{
  "normalize_top_k": false,
  "balance_loss": 0.00242,
  "head_dim": 64,
  "positions": "rope",
  "attn_scale": 0.125,
  "init": "normal",
  "init_std_o": 0.00355,
  "init_out_by_depth": true,
  "lr_mult_o": 0.662,
  "beta2": 0.99,
  "warmup_steps": 200,
  "decay_shape": "linear",
  "seq_len": 512
}
Below are experts of layer 3 (counted from 0) of a mixture-of-experts language model. Rows are named router (the router's row for the expert), gate (a neuron's input weights, with its number), up (a neuron's input weights, with its number), down (a neuron's output weights, with its number) and show model dimensions 400-479. Each number is 500 + 40 x the weight over its row's rms, rounded and kept within 0 to 999. Numbers have three digits each.
Before each expert's rows: a language model's description of what the expert responds to. This comes from a sample of Wikipedia text that the model never trained on.

# expert 4
What it handles: Sentence-ending periods. Full stops closing sentences, plus clause-linking conjunctions like but, while, until, because; also decimal points in table numbers (8.2, 2:01.42).
router:536426441539565453504449423463468538544503460492582456524505483432471564465524524540453535547471506482533514517477560466464491621538463522440575463418613494484499547528468523440467530491495514555513456505456454509564459503513465489604445486
gate0:547471484512574514491508448553526568467515442486520423482476487479480545489541478525458478438480516444412511522485475501482538488530522530479493532469517464474475531451476523443514472546516466524465478522432450587610478498528525493436530494
up0:481451469499504456555535444506540472516476516572518417484508521418538540515461499392539563557523558458474510567501574546545509514525607570459391493541512549518547515511500500513480517487445500484491505500476527515559481470490550494593421490
down0:493484410465499459565456639434487493544494534493474514509465504434481473417471465463532495519596481536518498520535432478477487526510557502477469510470444449504460544489477484532497475430480496542445494556462539507538534511483559451575513544
gate1:411468433579461457537511523419590491478508556466482497567532508570473472605490531497527534524501422509614397483610485449506519497457479494476491455507533475550557494458480430526538504476506515471505547488463473514508496497520518500481457493
up1:492481460511469493555431534478521460449562542443479550504532481484540476602517495477459521604429425466553462481533469524473533464458494485529482494524544504506503484498436474529536522517509560574450522481449497443529479514463474489505478492
down1:509490551526547452448465558484487522479467579501493451528541519488423518472497502542501500513522496535503571460488511530542471437508511499495451488528531543480490551489499452483441494505429566499483485550501532448549515536481477458543451489
gate2:565495484538506455427456486525479442468486470421466488456415513448532525513472611505497433463471435495467540486518493577474525591490496520537487512501477464442492496469472577480502486570507540424434583518455524490529469494514476492522557578
up2:509540537450510558536514488433451570497469555569575530545610490496506473582496406455504511570541516499585475507451471437570460433462549533484565522535552540529518511477505411528473463472488555518590484483497475531456521519505565501586484460
down2:439519485560501464506558525478478536528504541475527490560530553524460516469432520513512477513509498523465484458586429462538494477499530547548473456551488515545522539444497510516533502485518556476563546583487486460548501457558519369498486531
gate3:563470450548436479444472461507471448474490583596503443498559452533450566529475428485536412505534477473532506496506473521522450510575479503503474515527482465558540553478527565508491480518495469454509486525446556519491483495584521489477509521
up3:418542574427521481542528550513553550526513442407495515504510532460554484459533557506451551476401478557499469502465551499474508498407474432493554454495487476422514439558475465513465555478519536512478488519563450523552517541441480493506484462
down3:493491539470587496450530495520562498562499532507561498498552429471487616459556488475562441496462478479501573443520440488529491515381494520473464556548460511619528500562476503505455602485436524521480501434467465497523453472543461535522517484
gate4:512476504549499435470492460497451430548518437468545560495545493517534455513486493483525467476562521520482520519463517468438518531506383506443501527526501501480465555530540493477507521501568619414498498567492437513505443504535507491504449504
up4:526478502533511551512518498436461527541488533528495524643536559495507499502547448440562478544469507525495492479523501520474478461432390586484543538524491457464472486524491613514472529454531528477522507522522478539443430467504533500436456523
down4:514514550485560583473534471503480494571542501435462502608592471483491473467496467525440459536494473477591570484452540557451453483536496536450506516509543436442458449549482518475439550506500499436489490451503507488526504504421478441532510442
gate5:458514462466538564522557502489519490520536571434511477573488515564551507470510506460460513517471593497581491511496431570461433516495531478472431486519491504455565419448485512481524439500512534476483503493490438512528522494470550457506584418
up5:478500511451520533521478446498502480547498588548494492512504557499468403477409434506509512413513528491436484480487523557519522475526486460522460560486540409509561497502544420607516504510539500533426529519524538501399469542597504487414577485
down5:475519511524459464533459493494526509626476509507529508500500508579513509597499428452555531487465521547520498482514467489447526548439488512441486557574501458541445540424503517498513488468486499492475513470526436546504447470517502549510566485
gate6:507415459476515501462468467560532517492502506468525443524540490499475518508539484489500557466479493492479534463471542502445514472511534513535549593527485465417474543487562388501493549515454560550556499478493563508511504529496419483452433501
up6:467511535365567518487530539539500531502536444525427525462512525560497554472466542531400484463473491522593466501492560518471473528471500446522467472554508450547503472538520567487577517513500524480502522490517482432583528544447466602494494501
down6:497567531491507477496549462424517461501486431587510517498541444493522571523452541537514522547519545529476588475536521544521488523483462444497507504541529559463443494455508472546531477444488497429536530449501564490513438481532520535451450509
gate7:537457513534481481513502457472485550510511538448526545484480508553559510466566509459509492532508489506544532431458477425507474535476543539522548589475563447437536488498448536415559472410469510505482458555510558444482555514553467514466459412
up7:467636456518439461518543579503535460540522543508513452545565487490470488527447556487471575470537487553504489534520497505501500581507504526397442534509483548506477527454490519531418520510526463528468509525522470521470468565471596466466510611
down7:478443452432450508426568422511529509551464473496494482467492485512401501551448541497542506551526494489524525582545495507563512570483518455430471511506478555506455557536567475526441464451478463470500547516433413459551506519556533444500478474
gate8:437435495491475515491474541512402519561512497456489543500507519538526494523460461491438501401501531547526521544523527416480520425516475484488479520507452501471461524481616571558548573477513499513540484500412552509521495525500537569578484490
up8:483456478509479506465441539535497475578468476544516538475549531501521564513479506512402420439497501537522554546517527410518520452569541454556501470509481488542476510504584576531583550483506518489546475519394528513534479443527555515562477499
down8:475478514562431491569530493446508505509498463563477409534486470511451528457446458551466486445539439501481545522550465446557407550518532495578529575540539468489516516451517417554513523438534557533532477569478500600531493453465525516466474484
gate9:653472528526532523471564512515520490535480499408530496509489440474497474497443496556473454497473513485497491476509577426530489592472479474571481522455530475487521561408472565534439491475548546471508497509497487538483527487583514487499463612
up9:464522517480591502522544452545490486507471580537473455490481498499466445485518465532462506486455515467520512493489536495487432480482524490421493509527509510463427532491478502499450509483530506566554480528554354464532542477501471484471474500
down9:495489504450489522540537573559469493478513446567511513511475607444479381499536532527478417502531589471478515478488516564473490508521416497491548546448544459517518487499443553472399525406512493508509484421500504465439510534484512455535508590
gate10:470477529443506466516492534474465474503586479477543512481511523441443461510529465466591492574410551558455566483512469495522538510538437499423526475435532508513463515546432495506446485482544516472493537455468486453488523434543447515504542465
up10:536499453497521486510471439548516563505451559525456511479504504533594539483490497515428476435608474463467419506502538489500487455493570456564482528577480537495541468549592491529555524511468491502513528556551527541521488528510556445530468530
down10:494556517475476520474528572492490543499464485441510542437458484492429514413503426462537396480554526540466436499538500507442493510505437506461416489494531459491502482480490462525572509499512451461469492502544444516496483574538510461558526488
gate11:552529500475568521494452470458514485492517509570556484499489532492536473440530556475546469457579521541512511480384589592482501483499468514444517484510577504513456522504498406509467545518505539512529450517462460528546503459483502495421419428
up11:512510560587474477445467559435474527469582440495484518400490495453566564563519523444515511505556457556543482449483518545502525499539451488415510460469570531501515468476497454545511527517469519488460496561572492465519424578506487471470461428
down11:474439454474517511401543490553493497502532401584444537536505506534413503446506524511487589431545534464530499527496555544519513465513512453525506453449517513507521550573467536612547490455470458495560553507536556473497456502555538440497496476
gate12:504486493531438536510462542462540564491441501505519588541477521467586476490579515509658534482513443517495588504494529481477532516456503444456515525474518489486495544432459419516454564504486499490563511514511479501464452530579478537518415529
up12:586480446518529517521508465483481487439540443485523522486473446577473541498456451509431455506524569507519449520457514457509500494514521520473464483505537510576441489570540509553513458516595544482417453478479437481497520470455457464498506454
down12:421475485456482448423595565462538498546464471492509516484501431479526494546519487495530533495528469522462524509470543563444559581521515482488483526491483562450576443522448558536484467479467478541450438431462545551466532479554453422474521515
gate13:524548479546574480529473461517558510555547446520538428570478506462486482526451543511485498589516492473488458528452491526523512478512500468476485478493443476470519456463495497499543531577477471482479544542557495529491491560470456461475513478
up13:408568525547525558516510534591555513606477488493498508527482534534474428432446529568480499491548525553515525504530524508518487427505469529465504456569455499499495506476526466532545516491480525423483488528458503459476454547484496423447512437
down13:490451490508488452549478494477506489451532569485479502540470532442529499509534520491525500509520471503397506470487540505520535551525455498463483457500496531513444507545559577428535515525510490552498495477519520510508523467507552474499469493
gate14:468476484483526519485466513515451392483497432443499563545497469503508562506506515586472487526461531436519484469481515500555550481490482479448457476396520483545458529556449500471452529445476490504459464468476508463538452462519514542501563544
up14:418557518503506522558543553468496638489553493549432443496490511515450480493459465491534534489535487502488540494477456491470487497470465522545495504543507559519518495441488514581580460528487525505479531556518508545523569518460465506518504464
down14:571526546439506457454458461502540434486452498486428514536458438464455516533450504500536539490494500490461506535481561534519476479403522522537480475476530469507481510486467523449474453534483467493494503448495515443580492443481544488567495484
gate15:493457502481556490505490446506512518561474541536565431520478516581480559589516511437558493473483487570507440524445513488533482445462516489479501487532516526454561516545533465556446485510511451491538504463539526504453586509551502527506469459
up15:507476581466522519498518469519507542500411576533501564533527561508545529547487461509582540507484428549499513522483441471492589536452531516515527534543458437524502451516509502550462539518420491522518549515518506545463456543574451505496478397
down15:469474549431436556490470557510451527561545482460504508484544449504513428526489500475530463582423503463469488509512460482555558426501511477533578517529499366546494476489493493447513506495477515523554498532458481512480449501491504503525486494
gate16:494455534508522406486491513508417558464557444414538572532529512488528455481573518478525521439473522454498510465464543463590505432526515555485470487537493461438510498489548527520501529463520439454463422542543466531537505517497461496438459489
up16:503452427485456463476495463554489479487548525492522477537437545536470516463504505491495466496495490512422436544526518418513430522540494538460545602470486514489492553505502552538467487524487508479455535515465598486493440526501539511528458513
down16:469518455482572428400489527545497590588549487426484513442512473546496533516492444443508540485513557554491537537478571440565497433477558541526546539503464500499512500509491529518434467541524483495525510436485519476536470480543529498510502527
gate17:522454514528516532508497503532532489409503516523545546470510456499481488450492450496506499513484535464569543490587456413518503506564466535439527525463479529502538560534454535510491489501455503464521512491431558425535486486497461507467504440
up17:504453526498512520503459549510542487418502489528545538486565490492465474444501479519464506534473541477573556477558472419537507489576500495444499503454469558516525568500438516506515478518473481463492507446424561444519476491495494520471477460
down17:470466469543513469462506479489544412498541481521449477479543511582503489539524541516496451531476522504527460496452494555462506504510562401500460522501480513483494505489509551495504558524534472390503579518482479440477542568497490402576535499

# expert 36
What it handles: Articles and by. The, a, an, and especially by, often after a verb, plus heading equals signs after a line break.
router:571513468496516523511502482508488513545519469488490357487465475518412476456533555485511538450544561474499522480514590484444505527471495611519492488446512461515582558589500530510507527549422514547537501486455396446433543587490386462527459424
gate0:589508438495516497519557504498528530550543496426527465467542540580419488504509481508477462551541527560543509535482590506491523514519477470567470452487489431463537509543478583534493539478480529485549462457512476449473532556539451456463533510
up0:571524455494507491540532507492534534535561502418549429485525496579406452504525482517495471548528514563537516546472556496489505542515517476565471444474503464481533524546485580538519500490462505482523447484501484464468538535547432440449552501
down0:495490504433481507501488436498437507612536447546536475550574526538537496546474482438497473429445532534562522518557442475494439464557550549529502540505484551545403482527582470520539502429487537474509540503578500554508481506502499477518511465
gate1:497527467485469544580589481483492522509493540474472442488490463484492509441452496407559576439470487448534502478520546430480484531499496510449507516465495566482499497464506482521532420485475487532512498548520504445461509470511514552540492492
up1:497565519471453519566511538470518498513499517398502406534522466438467510475498546391506529476500502464517518443427535453463493549437519520450517492509485527511486486474485486511525438472514496510507486557478505494448467502497504543571460482
down1:561477522457512541448453528459450482559501479560495504504455506595449498489530548557468506560453441492512477532432448543506421510500472501493513509563489450559561563547534500458531534516531546478499522458511455463482563552489561474476483474
gate2:502504411510517506465524473471468435552557494483567495538473529544482514472461453505507466530570524506499513523479478490541506471499483481487544484449470485488535552543444485524547539582452486487469537465531469471477493470491476534552521488
up2:485508567520486490508477527490574531457430487512459519494507503437534464506536542497461548475460467491504487479479513535478479528505541514532495505573555518496439434463568442469420430428537538525564443502457545565524485474538528472456460517
down2:555513470511540497507523537515508503493496520504565483516459445488498550495497531480492524477474510453513454456458501490506589476540495506530525487512528444528521508483505525472512487488500500508474563448537516580451455465516469518476481413
gate3:537511561520559549492432519541403495505475483500464497502420481514503471503485518469529450499545478468546473484530494523513499485500464460601560462490496556513518527555499482471530507532470529544504513529548468529556493477413559502574500542
up3:518416460479504491448496497528444511459497461497458496496433470508568422519526528491502482499591466473526455452567471521527475558527485518551430492491500545533493465500484532534564511466533572543420547517490499516555546485455572475585508433
down3:550465495509406477470560488539487506570541555540553467536577550536428529518505513506447480543525505584557513501478508555451459554491481498475546463567469505500467502459484505495468491416476497470493489580456556461486547461418487473512487542
gate4:497512414478536504438562468468439566517524534522474509442521477535516460443478490518582487472494418479495480435529507495479491427512496554504500448479542516537497513465493499533493461509507477445552482541493483468510553539462447489422537453
up4:566492521539461529572466524545517441478441475481511536602447501426491495575556465496417519427521542518507492631498523463488514564474482494487478516548449560415482511532515506518502510530490477484461510486497519521516494451606525546532428524
down4:479600462511403438495484449524460491458568528473521549560459536453477471556447485476510466571516510451473527469602542505539549539517474510460489533513505431535538426488473499446572535452440475515454413470463509554457500550462467541529474490
gate5:457545506464529470517464514532503542497531461491522514546552482547525441403455500509567552467465441574524525389583532557501499496494475488450510483529534541464460507504472530518481505529468558529545462530463594483480493547509433555486476497
up5:520480497513477554406509506488478448528501494585517503485497470516429542525520527464481495522550488519451479541440477466508516483517496520527497557397408455533589457528536480497562480513537443513482600475549484496554511526535509497544506471
down5:536400499559505487466603511541467496450534463505510435529481491481513525540565486408458539485535520506509502528432521432569419493578508534557518485516506518503464483566504405448397448504467474405459493559513541499510512477435481578454494480
gate6:424521561542474500539490498477498489548472505486500492540603551550453502445550539488480529427472530489526533565535435491535518589492526546558528468481582458571434459479382516499493508506479490469527486479495502519503467473493429476454506504
up6:548520556522494453501525525487483549525494545510470488568553505552483571557588447469487529483491527481482557461505401494446556596520463463504504489526538497507543488509450497475424515489516509536543473590453515475467514494465426511460443486
down6:479479474506493561491470480507544567607490471528462547516483521456462490567458539447511515447497562488520524506573478544500495452506490504498463486544507521542451463532488541473476541526509385454553507514527529530535436540455470492499538453
gate7:470435460480487561532528501504542484541464466527534496509504509511506513486509490508516482481496576436493492489491515441512514594507535589525429518491496493502500505534530465522450523542536527511518502518502527531513584503491495465466499499
up7:484591492483487519444397489497457570528441530455516581507557460559604485546481494495535458469488529538479509504501458558485443489474480492510427580578440521516509561496493504470532496464481555568573471445481462498547490514467501509489557506
down7:477512481505496550551474528532488533467514469470582590494479505459565492574529513560562514427462521500512533396511480586605465494527496470519527516537514505486472522468467487463510514563591483461485509422540470534429526432457500451520514537
gate8:545575568446570534485486457501491540563478571483475581553550498527535508481470514553542453531524557504516513473504516469481463546485467509492555468481525500503538537474574471484400464505475508446517500501528458485533550542494405483445539505
up8:416542630451525556473509535519490516489474472527565533543538527470535489523492465440472530579503501537543482491449507490475447477505415539512480524399501464527537487435535454550441466562462585482510532524552529525528462455549451498569502434
down8:516534505492480553493378480466522453538534498528486512445487478539497480478508454473494566529487502470520511530514506455486457449560477522596474550455544477519567580525504488534495466540484521513466555497439556562503439427444486486516550554
gate9:514578425419461494467535516500541473522448471502505443511517515419506479493499485494477479510550458469519539471520537476555525474422536531532546485462521479462545493529466483531496508563516403509504492505493533466495538491437479528507531507
up9:486551458410491512491520528530571492467439441511467426475501485485509535427488470539517443461544521511481499478578476456494506492447516553500506524477503457442488494464470545535481517534553428528493492495485520549523502571468501451521593525
down9:515494558507523474488514552478495576506496515540511478534563461520571542497531501503439473491468545506491506514453513479478534439434470513523470461521494472507606491500549474494498448527501469487564534494470439476576460535458504481437534451
gate10:535488459521470534543485497437529480551523589529467465520459427490524501499462526543531542508512476510573530521450515487459489523468522499507502542521519483531568438441489508489489491485457449571480469507419483464444505518492449481510477482
up10:521463455438533512479468473507531507549535518573447518560522513519482430561498497452484522527537456479599410504476473471562524515468507482506501572473549465584507424416519494476417507446533535531485523502484492515541440421495457533490499530
down10:459492472564424458534503484498526511573543464517500517506463525448486493492471517425507445516473509494448470425520525441561407501479511444467542549472591514496380550508503586498440462565413523552497542473459447453502474523504466490517489579
gate11:457519406494505530512532499531550490512408567471456450476501402508498500511511521552502488452577484486490577448557503460482504547575530517540539528447522484570553431576499488481517513476521533458509465620477486408565486513470538512454519465
up11:567495518517482488491506542464474483536498484519487574500477531454506477481509482502518544552450527524516437515440524501556529489380481458443519528580511506426434517431474464430500524471516502558441520406602487549519467468556481484589498527
down11:455459539448516498560496465487462544436539544476489563457566512490602474474466489527477509430476503492482450521486511522506474421462502478404563521486543432531430591496519533498515532610509437495515484554532514632468449473534484474478471466
gate12:427542502416456464520553497478499491441500536455517442509544548469521458544537497620569522550535519494522509458497487525498451530517498482545482511499514459471454482473499493535461489507490463497539474470428485488498562512560440537559464461
up12:442503504425480463555573507509475532495494543434505460484534529529561475509519443592502477555546540514509474451476498526492484467536483498506494512466472448507451445483425485549490476475438438514520488488473492522468570497583487525597503430
down12:482484475593406463494507549507532530480499500523481514419497529467536502553506540435532481461523454516560398537465501517477554453473515513476471487519476492521454530433491440506499485526444427480470447524474537540549545472497484463443494467
gate13:492446450501569478496455478568429529435480496475484596498505468490429532504570402504486518509450513512495563463477472511529511479469392447475477462481502548487545474524514504536550532489511502487490463529452504510394528491528491575514468548
up13:512442508516505542604552535494480481450484496596492483504569519526562528567454463453466511571491479539470504492488475545540527529542522541460500530443493453460429487473439506505503478475515440534476540469530491468525460493532491465528489549
down13:481437429473468534565459468510529491499512498595494506544415407432497478441523441615418496559483527514501463529547465543482545436462461511522481565409510554418493543500470443546461500494496497467535525512498544505477533446489483486485535562
gate14:562486482494485469536437529499535507499494477546519450460510498533535462554546524542511563507458598525470544495521498584541498442463475494479573490514491467500546421570427512560411511472428536453526486553486487479425528513489507466460464603
up14:490513513551522449471525500509531509495448476491591429524513497418593547512545515465504548471552520466495488504471494541556467506508427497475443497501560407471555467536478450543376438509407550441473467490517542527494571508466548473514541569
down14:505469415433480525539505486493490512490510522507502554530520492556451445491540461532424525450455525423555503489529488486512484421413498566549536535538447522520515511488451500468493480577506476455578488471590491448491502491528437507492478531
gate15:467580511555577463480461578525520525485525529464532413553500476567487504500610492439539498512580461572504558497563527481485487478475449460519459489484512467500480481479493497481498492523487485469514517480530496444429543576500421525525595428
up15:508390463473486559517521476437488492507477456563425528474499486485499481545424483580508459480429567454501426487482470492508480523444550541472524501480494512526552490524509479532503565524500480506474478471457511581537469512507521438527452569
down15:501441529577541535459490462491551486558408449493496459500544452465596473537468496435513463476405551485478486577498506530499477508554449564538493501476473467523447464537488540533488569500458557549548569497478430526505464544514474508554500546
gate16:554550503485522553404502569517507543519519521501502402495499485461438491484491513526537510514494479495439528492518550498506458549485458538506567451494500459478621535527497497549454485524513488537522448514497446427533514541490469447514471507
up16:502527544495514459438472396460513492445527531498575498417466549529480469511515470510576460502475492499549503479458542516483539490557542438485453531478505507508513450469484456507540550486472475480524449546583602505564505500480553442443474526
down16:508449461523522514491534439510466453569470434587493532465470531534461518509509587513522541520453526511493527450454543438521532393480559563504522502478454506562427607555498452506491573544481501550495468538502547519525554527443537524459515446
gate17:516537467524529509488503479485474475523460456516470444552498487556488396503558544483502559480545411488537502487522480564504513479532516490518450556493496422553446430525500532463470606540544548529456409552495451458492496459499452467519440473
up17:476496502456469474496489498549544553494499458485496564428411506420519571506457483493496449461449564494523551499445539439517463510448469515487580452545526513501516616440475476505559404488497435404558566428478540503509529477473495469463518531
down17:447479466484563486515594487469575488515450516516517500390460479539555548431449498539536514514614478508540500538499519564449539518526466515499562525442516564461501491521502440490490497499538486522487498418479535514495458612452477539506433435

# expert 18
What it handles: Articles and plural endings. The word the, a, and possessives like his, their, plus plural -s endings on nouns, such as politicians, managers.
router:552506489524477529515468522499491560472482421532548447538442500516460497505507488542503567490557551510469483506502521534504509532476540495463570459477463484558572457494473522485510538448491459513523510455453488446522513537541479465554508454
gate0:489465476515448480436445474518497438507485481464524483509419487488443557496514516469473574422491455498495558503504511510454459491522532520505480590549552482494457526585480449416541468507520515574552485459484548498525537579529446493516498437
up0:489453439540504490444511507469501458513489548507493475497455476481533567521506512517507494511486523527478514495453573531484481434486435503452496542546491523473481485529521498422491487522478476452598576458485536457486562424496429536566508488
down0:447535556489532537543525542448585548461496463426524534502506457486509544581464560557537510529520472490580528515485436530508506467549496460395488427481536513486508462484504539437512517459482456423453514543475451523463536490459521449428484515
gate1:584568504533511449420551491428590474410464580471488467473473544507500459483513463501471531476500498495477530511458455529467427507454477502522527460525557453532469480530498510444541463503446528425560472528521485448508506518501551539517477453
up1:597509549586477481460503456478449573481539534475536522466494493463467476446485508549454498570532480512526515527457520445429534458541500489492509536444385493511536456517499491534505491512507521500514502521496568443491529431504609538567519515
down1:454524438506525482472543529467583474522481528541501492549543477492510539561512517516540505479553541455519530505458443510475502494541497500547525459441459565502513568481495551382517515538440472529501541509532455532564529495428484539458531540
gate2:495485465492485425533470489461475487542572544470472437512547511464563523430505487462427483501418591512512425463505523529458571554484509459454498491517511450454507546522498492461515518532475504523511459496488435508478561513503513449516564451
up2:551563493597536471541425487444509486444498469482578500521473482488560516467535474461508496510481459501530475440478458513528535510494478436474423550473516560563514490490489513558521492534467562560584495459467472479516595562578555439549552461
down2:531561487519525515508518455422547464532419545523564590438471520513466448457502534490446411493436536468499413522472492465602503484543528545512483483497563492510535545498509500501485434504567509607478388505430519537518497442512509532495458406
gate3:525455469538504514515513470558417542469464520512533511505451477532532572550513466526463400530456435452528506410559487448597479485529508445502456488530529517504516450561506571511606505565512530485528466537531399544495527560577484418504486498
up3:507597495506418465490500441414478547452482491536449444562504555495468505390454493538491567534458471445483561481498408488445480476484522532470530553540500501440419514504573500523457462555482463522498464494478496543574497502456490455470507462
down3:469502525474549527501525533481484479497506551550493518518561397491503476479433546467472468543493432579494517507546585550498468483475541542502505554553444554515395528502497435484565568521544456540471444495518562550525405522548493463496484530
gate4:520510479481580420519481487480528472489507407527531497523546521505482482506501507565549509599542525538481457465439559541483489540480478487463472486574442543475496393493464548543540525552482413527540479531558490508520549418524557434548413500
up4:466487521480430554477545499478452506480494587458479495477492451508546558516502427434436524401443458517592547550514485494502539523483478504520495566459521482483540591455507446483497468481494551454482536457479492502459508525438439511451577478
down4:443454511538549508497445471504474442528476497513547550498481493522463415418486520545487389466533497510480490496432537478511462520566481516488413496461583445528507486445455532554519531481467596521553527531459509481470525481519537515530509513
gate5:537419519540472524529471524539482514559544489474532525487507540461527443442494537565441496477472572506469486478463477562451451540530525514538536488539483491496482436584505505526492500491477461487560505393532545494486518467527536479465452504
up5:487431571528485499471483524507487445533543505520511464567512527501508434457526474540510495430538493499428514510448463530443452497454542547475474509556434510494513500592467563489460515422468497492541560383501526502511521463529516451517467498
down5:498503519609614488461448538536483501505483435495536513511620446460599496446489536495430469509562523473505545513516479526510515489486498511489526462490498486522535461534475399484536513511439547524570528464488514434465468431548505480479493530
gate6:451449484501489481439455522431536436413464458408552482543517454529489447538467490529460497495501476444528413521529484512506470528517448565501477480491558487501505464491481463520473576508492460475466482519524548518535479499411489492526484461
up6:482500523475433518438512519391459457424492458522546506532553536497522439544457470499489488485405482490480579471521498537518533505408449492530498471504484527512509463460438539526466485532482469486519496520542511478566504505495523558544452545
down6:551482522489467526502529490441524525534481422535460497486456489451493501439487433547501469492510540525495529529503519542487503455571578481437478539448546510570508493460551445451471516455470473385568473433490430479474541514538515470545434510
gate7:508526518475535489519453533502521500513550494382532499508537502514528544448491572517455496483505552552441487532472482497490541572530494518502441454460445495503579463489476466507430486489456502570464473516590484517492459500502490519540455499
up7:560507543436574544498434480493490539505522502450550575539542515583464503532524469550483453540460489533455396527504456509504499589544577567519500482473485559502543558507505485480483474419457407578514515578487533496472476522536503515593546457
down7:493568509482465519510506456437535511456475557453585500537512505541592477543429555459490520452485534440506454566535498467531478458535568462482522517493472460524423469471534543550546445515525556515415470521486480498509550517518529496531456513
gate8:507532514387421482441463492534497492457512520512575419551486542456497459472498511527483499562458539510493471492462512490555537485431545551495482471552536549485509548456471488395492516446585529493485510546501475457556472459519432499554502411
up8:463518537500487536493419490482501436533503566578544452434472494480499512508464576467437517526444471452541457486555478461578536454465512531491563519496514503519496482578469528493491465521411495493462524520419595505509483545468555500553432449
down8:549470484504505542430508532492498449524450465516553484505421464520444493526467489478507443447435515515459545493507534526542481551470486460501464487521519456484486494485552426504468458511524498516453519454483510517570547438506463526495554446
gate9:540495535502498466603525499501483578451496460486455513529547521498486515520472450518479504526456532483520440502479540526537521480463504577511585444479502416487477533527407513482509491527537448521524527462506550456499538532504511495532532505
up9:518495534535489523563506476493463462480450574543470482472492486515519552551502457460552506523557413483483535470488504508480426489538545597496485537500489517477605514575506562481503515531545531464491409509503499466540568494434574450468507423
down9:466528459566487485497421463516556496488457455417439463486451597500538488530457459528523519476473522473475459498549457521503537478539486437495517482435567532553488477505487549543417532437516477462505527463479489542442536469506508432460549452
gate10:499551548500497462474481439541573518584566457429486498550519507456508514491494584501472577540592491540490478519498562469521521540473501434517460531501514484498463477482484461512495505531539466563517488561451508502482551463508517514465528465
up10:515473479573463443484508510580521470520485455422508500482544487478473473485451531533470525511500527503490541532496579496485508519537542465468534574511513527483486431492526463573411507559491453532510426493479509477507457449546481495437493499
down10:467462431544443451526518501453501459502509523449389470456480457502508489491479428493546447422500443553558451561478452469516467523478516512543528532463434477551475448512606477507445470476437493465480506501494533489592509484429497514500523515
gate11:506470447493499469529426502549493565540484546492531524493475495567537535479576519576455520485531520496495467477525463445478493560525418508519500505511480524416506547508482530560542468568457408582414445454428548494500476508474479431442532504
up11:554499491461525457494499481519531504536490476462528503450476520477544546499535526527457494487446541479490483503423469424560520553534488512479520502511481476526496532479497501525515531530535510547463439468551518477469517515491483559477473580
down11:489445542537435528522504453473538528547472519488486400433539554480478499476533470472509556425529519490453470481459469451545432543492474534477530486514481400543452526548490534521523484520465512508404480586495463506479489514475585496499426481
gate12:522557497423518530508510504530538477487485451589588446524521451479540498495483515422487540486552472570483480442532550482532542508573512484454462548490457482532521566482505457502505495437472517588532465546497502480499457537479511473542440496
up12:511533492393501498473442488531540503459517471536538476479554438528504523535545494477495518491544487543415528460557603534546559513525570532448504585521430558512561573487513461514546516459518540526530460427444500477515510524484533509449454490
down12:416487443484509512539449515530446562545499479549476538524576532504484555536452459521504513469579471598533491529454476477492510443428512502515493515521450497481444510454461531479559562509462518550413449505579543517479465527509468498486468561
gate13:507554440492524548454497432478439509477482491584529447467522519530526523491593624504507533465530572500491544584494482513526483560465480503534513526457556518445461521508522477476507506534445556465498558493490564512458503446501506517488509544
up13:486530479552548480534504478495486515572521470522562497455532542472523579472499426526545526491586543458480548458580485512515494536514450563417473458540498611535428502531558491506537525525443518552527553480478477499450500506518518580529535467
down13:506511430555551474509529523474485537512588519443507494508528470537460466459546548439476416419510490443544529507508470548487439506498494509547563477480470435574534431481452585503479441530518523488512537581510424516457470456521461510426531511
gate14:554498540462492545469477488517480545429490522511508486452429599536466471515505504483519474481470512563468475507523525402434477511536511553523481471465517516534449557553464492486499478495515411485437570439470528460530564423618537447553541490
up14:526528454492535518475530525469488481521527494467450530531542462487490465539482483540475477505467502440525527490467487546587583467505508520523510508552514498415571512455556471486523533521524479514549439458487493563504447564404480515519446468
down14:531479502487462543444490552568516446502505501512501500533500541513477515473451445575471526467570398506465473530603549545484531472480544498490442420501515520548473458516513525511495498501473477522452540502518490479455531547498487511541584551
gate15:556448485506502461461492419537532584486483540511476493532417557479541450437501567501477513498520478463460506517447479546498487440513557464468461494512476418488546533520439553470440534442472510514487555457455517565492444533529442490444474570
up15:447530504505504455493483497487529580463489476541545494503447529569537505418471514521523460479525516517465537519501553535596466463479525477489462481509461458499502524570445505566484503453469502447515552539493457549541545441486514475501409497
down15:476471504476467471585489518515511559585460472465485602495461527418521404474515531458420546524490551456496550442521498516470513604463472492516506494488512494526523477487533510481582534535597518455562539520542535538459461463484481487527583583
gate16:532482505484516516533457472425422547423499377498401479452416513491422492454539490508500452448523462569522493511547436564542480513445479435516505485584497491471481474529536518506506552473496513503506508480537434398557518523489541534492477458
up16:532414508535477519544468537452531540510490451548463472464481518519499476472601487439510470477489520547528433427481477481493486501435410423542533558601496516441467462584515459474518517482534460476475461514495466445547482528518576504521515444
down16:552450502461478447463489547545507512490443447487469517494540492551535465486472466471560534490437534478453538546507524529568467510507459494497499455551510535465488509511492481514449515491480489421480485488489448606502498424494552532617450506
gate17:503512580436559560484454540430536560475503463471484440610515486448521436562478454600546474496479484591566527479543489476511544502457455548464526493468397475496517539531543494475505549531459471493493515441543494498453558540507494519428531429
up17:461490463552486501489525503501460450488492508547558547404536575547529558416480476481463559548540437489500485548467466507485431539496488531497468462489576510472530492536408497565489448502547568545425506517449512492544505451458482479474503531
down17:453549547517485553492460484482527552529515504489483479437506513478472511475447556518488445570490462553518524468497520533439599523450521523477515491479430540495546489527463533516533499513553540517521499436444470559476467550441531452516491477